Weights of a small mixture-of-experts language model, trained from scratch on English Wikipedia: 405M tokens.
Below are experts of layer 6 (counted from 0) of a mixture-of-experts language model. Rows are named router (the router's row for the expert) and show model dimensions 0-191. Each number is 128 + 32 x the weight over its row's rms, rounded and kept within 0 to 255. Numbers have three digits each.
After each expert's rows: "comes after" lists some tokens at least twice as common just before its tokens as in all text. This comes from a sample of Wikipedia text that the model never trained on. Tokens count by the router's weight.

# expert 13
router:198191072060229172137144127147060112118135110094091144107165182167130115116072214129205102150179053189091102165169143167086103107137139093094136153132094216164078125131132130154079105103141138093121162143098113168149112108101137119099148115138147064073123094116119120144117155138132095143137086160127126119121115163139135090126157157148097175140122157117107141158114131137093118138163114104130149104140161109120163108124127147107124138102154167146146128155091161171156107065119162105133114147130166082171147123141047098104130124096119122143094079167058055144113165131126148100
comes after: "to ", "which ", "and ", "that ", "also ", "he "

# expert 122
router:200162112089201162100157168121076113194096116113118177080146189161195125115103170109159181150132088130107103106131124206170078122111153053097159176143125189101087110152162105117063090116133160125155128147102107182138131080108158129109106124137114074120135144061118064136093118115104135173168125162072116152144145103092098054170139106170147134144111154089146137079154191130136104162135121123151167131152139126142102100152122171094143110100129135141138172114080194123146124086129121134139148162167171143132127074078076116136087116115167110121146104135110058170125155150149117085
comes after: ". ", "\n\n", ", ", "However", "). ", "but "

# expert 163
router:174191119065160113120155118157111100152087120130118167071111171179186085109077194153155119119171143143087141126123115182088124100106115060134142171131174200131054166184114101157122110113163128090110140147126087135108068097152171128061139125179132073120144116131118059132088125125079124130117111140143152141109148145058123095149135159171140133176100157121107131123184133144117110201150125087190113098131134126166172117173125114107104132126125152148175157096113178145091104072076142119116113148159144158185141143088109095113101182055134098144120080103142083184127177101146119139
comes after: "was ", "He ", "he ", "She ", "and ", "who "

# expert 176
router:176149082125190160109156171109076107143117116105069137069109219206170113138067160129152096115163103143137174137173117202102109143166124101117129219173099145135095152155151115152050094148136113089156146145117102182135101092138112128104132127171124034076075120110076120169133128110072117141152181136124131113072142128146125124117168144154140120163128109103132130127164163124112086142188118134200130120127126078121163107178168154058135135119097131120130154121085177155120098054145092170150163156183105138150162109113150124150118129104105095172116081142106134153096147120138125125
comes after: "\n", "|", "| ", "|---|---|---|---|---|", "|---|---|---|---|---|---|---|---|", "|---|---|---|---|"

# expert 167
router:164192121111181150127145157182068110160124130099063130099098176128154122112096186148192106107160100147138104153099079138130152131161145110097106169151089191147071110130129098128065139128164180126203153168083090198178074071122153110108047118149121079092144121095134107132052150155110089140146113160150107121125163088171154091113116073149134129140089138106194125114173146154122120141167129138177141116158132107093184100152116130105113162144125128165119190091135197154094121125072146123124136205137149145121104110148088105090144174123113114150124092120114066140119160094171100143
comes after: "had ", "has ", "have ", "who ", "he ", "they "

# expert 157
router:213157096108162130093114167167106107179137109097117169106180183152192093098033174131174106142129162108098153159130144149104090107137139090094114198140173149142053115167176070147114099146120076126136140134066138138109159098113142154104096128153089077124138113093123076102100085145113122148110121141115125167104221141127101129144130113179132121182110127105152088152161153143098152135182090149168133090198079141159127102145110117132100172110112123126151136171126176123104066096047126144145105167187159117106116103158066142113096158135152122124126102123114048112113165162116123145
comes after: "H", "W", "K", "; ", "| ", "T"

# expert 0
router:125183118103161128175112155157116105143106084130107176080109165189194081094094170118159129126144154159144149119199127163093119104132148093077136160161161192140058179211137138110095104145160173118163109159079123142141086088107110123062096112154111098084113109117096076109098109109069114137107127176128141143099161101110101102152126095155109174152078154126139124087194142097118086149168090141186140137152138130100159086169113134120137136124098160119138153130095220153153128090076150095127128179158142132180134142119065131149130144084165111157144113135129065156117221143167107123
comes after: "is ", "was ", "it ", "It ", "are ", "which "

# expert 2
router:122149120113196129119150140148104145129085083087085177087094223155144069107074194121129151156116141161109136117130116157135130154122114101094124194167147147122042113157135142138107093067090151135125122172063115146128130103146132143101122116188148057128145079091130089127121168108127115087141135105086138170135117100110100097147131135186156162152125139140115139088183137121097114194141097101171161108160184144140181067108113170125110185079133119140178182088084178141092088080080135120129152136188119152152116152147059126137079160108095107175142070125125097176119169124170117127
comes after: "201", "200", "199", "202", "198", "197"

# expert 114
router:168194126119174134120181130114110128150131086071098209111073176178143101109039220153163135112138113115108119153112087150070121136138128090080161190156115124103062097183103133121125082141148122110202105144058117146122077074176120133086126133142127046089085098118104084148123134135141109150103136125126160142126172080127111153128132131172138152144081137085092130159172144111095112195172107139088117112136136138172163080135138097127138170112129156098087154144100170141150087086088144175093134148143130176163148140144084115102138174075158121160132094133093106159135166134144076143
comes after: "1", "0", "2", "8", "7", "3"

# expert 174
router:203145058073159145120121113138128135153136122111091141111118230142142099128102198127118130087141109139134139121147069184096117099116122099110149149154146170093094130152140196073052093152148131108156115153119094124142161123125127163094129110182155075135149160144096086101079101120089135153123116182105102148135131124099113111141107072150159119149121138149159119154189145103148122175152116123135106071150128127103207067124114151017159164108114165173133142124087180164103121107094139163142112207164115108128119112154081120059119187059114116148109159171131117139104195130130155113
comes after: "| ", "(", "with ", "0", "p", ": "

# expert 57
router:142133092129173118122130114131093108116128122077120153132091208163164115130101205127132129140152111175138120171172154165119119100121120091059106235108160128132092136167145083107068089135119114111214100152106117167099208127131147105099113152204137051111119135135061130137120130188124114114122113164140121121150208149129118092169091090135142168133118130114180150140133142113112145097152127121170128074103170138144155093113124154081103198141128143112163196156118170146103102065124150110083137139152122117134121105085117104097122159025121115123131133165115094125119173143190073151
comes after: "| ", "of ", ": ", "in ", "Z", "Ch"

# expert 42
router:170126054131160160092106149164158078167135078110081151143103208179195110115081176138126155083121126088127159148148108162137093071114123112081107168167110201151061160139083132130132063135137107099162142139086126157122109072100149142088103077211082072126098105093120162115110137102107142138118176168134128146081105127107132129142144139139140155135146145137114106084170170131144138181160113105176121124146134110156149073155098151092121160128098140088143174104105181157102113070072142119106111146134148179159110117146102104120109130068084146183097079168106063135134202136166121109
comes after: "| ", ") ", " ", "Town ", "; ", "ia "

# expert 188
router:185154152122214159118156158124103114167152135122097140076185172131152113125092243110196157129150091148093138139133137170071133106125126088086083186135127211126085195143149143189058090088133140102136097113091108139149102079107110135096103111164130067137149119124113088168096130111075110132101152131132092129154137125129124089174164114153134148204152128124119108135179165163143119112138125087137139101142128108166167082139108189104082167099120165130158204169108168162096098116115113155139083180188133147112158110157106139094091165099137079152119095145097097148118165136130138128
comes after: "and ", "of ", ", ", "for ", "to ", "in "

# expert 123
router:148185138094213148144123155122101133139149101105047183066137147174154129110043252080166149156157102160116107129149128147150138117143134102083121146142109197090081145168137089187077095092152140118146125142099134113162087096108091141140112110155120078069146127083115092106123127142103081125111107162071079153129152097114122065153159117172160126149093146109136107166211135144123171185150119058194112138126167131104157118100122171071153133125131158116138155133125188133113135098112125141127124148154160155139131127146099145142100153135126119180104139144093109149096204134143164089
comes after: "the ", "a ", "and ", "was ", "is ", "to "

# expert 93
router:188193111114202137138148134135110135154114110099101145089112158151189094092118168109154138102157095140126160134124109177125122109092136134154121167125159182105107161154069126116057077175150147115171141180140110162104096096164172139032051139155119091114115087168076095125108149122053110118134124158151156136077185127105132124136121109134131171164114166091130148139186174130095091144173131123178113102147149140139165108132104102069123136126125176147130135123064151144065081093070139141127104179153115182145145104089086174052084141067098114154130126144115115175145184138138160112
comes after: ", ", "well ", "and ", ") ", "s ", "\" "

# expert 106
router:175121101100212165138090151131118113158152086112102147099082213161176091123075148142139134106114115094086167137124123166123132118148156130111080182118141209126080137158148136149144109146093123087144144116081099125162072078125142158096113117180129063136101115094112115132083141146113133126124155130158128143109143107118131096150134089161148181151104124134101084093151161121107171196204093110177094113198152117135184106120081132115131157141081155197112172101092146128100109058104112104149120144156112114173142061095043116111134180049128121108117119187123108177133171164150140129
comes after: "0 ", "1 ", "2 ", "3 ", "4 ", "5 "

# expert 3
router:179162133097196119158153152131090161133067123080065132090069205118174132111079188145142192092157128131117118136131116127115122114153137069116124193152087144105104143126145144112127054066139129108125145144081119161082127087117144102047108121149118066133122115088138077118071116106109128130131107126103092111126161131143093076147128136172116203143093136100120133131156141106121121188146132101136146137203141135127159089102097117139100165082146115098141140114115241151113106069099123133093135148184119126178127151125063147070078175085118103169169111103161087165120146128159147121
comes after: "201", "200", "202", "199", "198", "197"

# expert 103
router:151168070034180127129139152147098092168136132130078153079145145172141098105019222114143138097150060100106170145125125170097114105087125083109120163099139194128076118137141169138062120104159181128141122125091090121160135111092092129165117124156136085120131143116076119150103112122085076100117167122027090148129176115156155134146169129172099167133073171167174150152118131138122143181129090116144123140148119111165164132158121153084065140142134111147117135139126159151103096088106132126133111150184147125147109114132102126062147146080140058164132154152078111130107192137133110109
comes after: "the ", "and ", "a ", "to ", "of ", "\""

# expert 162
router:196125122065184127139115149128056115162119104093065149143126180218138094135082135121135178136130151152097153073112145210123117100099128095093136140141080131143065174117163131152069088082099157092129081188116141118110166098133182134067125109140091035099155079085130132140120131128083137119100096113104153110092161129161123088163138135124128127175118162129122098126201182138138151130144124098143107123170134101153119099083130168146137152098135151140154200154116214133104118057091144147139123157164153094127109127098099161121103132093121117181174130127153083138076172155139151090
comes after: "|", "h", "H", "De", "sh", "semi"

# expert 190
router:235134113095151150159148163152111132135122092118097131126141209159110089129080183085140172162134184123124069093187095197099084118149141137037123185122128163156085137109158118160071085137155146094114118181064117098148153093115127125077117113140088072077177086112118087125114124138089141136126189140151126131125162148169110106153097099133142160147114159131130067134147174111109079175156139072171110105168163116081193072138134161113107150081119110147159165146115179164112166068108108140153118160150066139111120121090096130122090148107114081137116102137077123136104148146116108123
comes after: "of ", "The ", "the ", "in ", "with ", "inter"

# expert 164
router:144146104063176126119113097118069184117121129051107152072121184191129116141058161139175119093144151136065172139193127198114123081108158076132155205197131174107120132107088108117105114092196120112141127156087116101152102082132120132076063117126125050102109115095112081145112129136130147119105148164118124190104140122113069089138104082174178197180114189136177097115147146154146092171144094100156116140149162146131146104124147126116118131121113103150139166138103157146116141091099136100107138152162130133094154132116077161143088193097106161139120135162098053136092164148119123141
comes after: " ", "| ", "(", "Votes ", "Candidate ", "% "

# expert 61
router:147150094095194149106140187136094091187119112095089167110064175178156095140060159097143127114146072120151078163126096179126107135113114096093129191140155150133047126212136135185126115143141147117154140176085146201135080109159121117084137152129122007081134090109123130129109122126063143172149160120145099171106132088162098085165152112179111154153131152157113139125179158121090156167127128116136117125137109144125137089106131142042074126075090132104135145151116180153131106110119109153151151188179141130124147129093084163105137149113110108158145116179136093152083158128167136122
comes after: "|", ")", ".", "|---|---|---|---|---|", "|---|---|---|---|", "|---|---|---|---|---|---|"

# expert 32
router:193156125097175141158125168130109146153140116061092132114080184141150110106083194106178147103107111169118104100135109239083150116134129086046113188132106169087076181168130111162143088124151124157108150120052131155153089086118152140076099108183133072099111120107138077136090130132131144119123147157141111098163202118139096135171126072152151214138126145109089141112159176143148159168154116125190130106150155129180146111129153186108117169095140115139133153141129181149096095070099095139101122187133101148147149071118149118065115133086095108149138111180147117134113134135119149138
comes after: "–", "0 ", ") ", "1 ", "% ", "2 "

# expert 37
router:164168109163197146159133103121143158150120120091099154103082152106132139139103185139163127097139176095163192137150139164154117091110143046074154164140125207141116085165148061119091102106122080124172133164113089143138118105092122130090110112161148046104110112113116096133075135133075092132135155169137089120091142151124099071167125062129124179143115121169132129143122145168148131215156109131165140117177108138146223064166141117079097111117109143134140142100107145092146125097090116187169105193122190152189121158101098122111146149087120049157108085132102122130119164154117131140
comes after: "the ", "\n\n", "=", "==", "===", "a "

# expert 56
router:183146087053127139137137172138078089120136106094065184078135167188182123110078184165149125109159101153092161144146094177145119127147123071099140185157153193075070159134114127139076116162148100092145153148099107150122119131134135173077076062171130090086160082145105114152074118173103082129123150127108139139122157097106107126134128099156153138136081187069140135109186164146127086131196111108188108131134141121136151119136144106097122169061101147108122123129101194159107103087075131106112081187140154139137137099092082106090115167057095133153131082129114111143126170149135153140
comes after: ", ", "and ", "\n", "with ", "ed ", ") "

# expert 27
router:129154106115182160110155113163091140168111121086057155094111210139166137121074179084158169106140125123134106112168114180095105136176111059087111178148145183127115107161140129157117124129127128077183125124140084109130094119122159160050085122147102029106164148101120066126127128138059084173141147158125150114131127110103138109161155068122148164136109126117138119182190149127127115200197110104133103112127153127143145080166099128094084148079125122128130131139079157140146130082123132182127141170154119085181143109074093138052096144091104105161153087145171083175079152128140123126
comes after: ".", "==", "\n\n", "===", "|", ")"

# expert 33
router:120194097130187130155145150185116126156121121074049166084137170134197146108127223088124133140143101102147063122129130181143110113092154103092170216151127176160086104091128100136150106160168162097134129104098099138153104097158115107120132112112115015095113141127100069146119112142069121138116155157174133168115131109088129119146128056163116162135066150116174084121126157139112059153147115107160134075151131085125169086114140104117160129127124078139113192091119179119084081060118127131124104132161166086194161132135094125109130147112095111153153076124117105150136146116146137118
comes after: " ", "% ", ") ", "0 ", "2 ", "1 "

# expert 29
router:121140095101153131106134132141104132122116138120133124088067196182171112139047199148144134145147106136108116122144116148082104112125128089085107201159136169102058155183144105094032093064134163109155122112043097142156131101099125139104142102153145055109175192139148117164103090175075082076124110121148130155120141134167161078129071131160113164177131172098131092135174149132143111197160089098158107112135091146093163139074118143069161133100112123119132168108093131157132112055095117181113088170154176110139143121077131138120132147062109145139130137137122127155139169174129118147
comes after: "| ", ", ", "- ", ": ", "by ", "and "

# expert 127
router:123134105155184181113134161148107116127168090083139145118114207148138148128058190128136147158156146126108139124151155193094110100130101105129161200079117126105090135153111146145000071084119133105133134137103164143143124096093119136090089134225132063133107128129113090136125107162070156086101110203119131177142188113115112086111137100175165162162078118112171121125144187113108121177140138109140101088193135163129160088127121178115109135123112102096098154143136196114102062088088135148126147162138167167137174117127103134082132154080119131122128141139073136151114145128126107141
comes after: "in ", "of ", "de ", ", ", "| ", "at "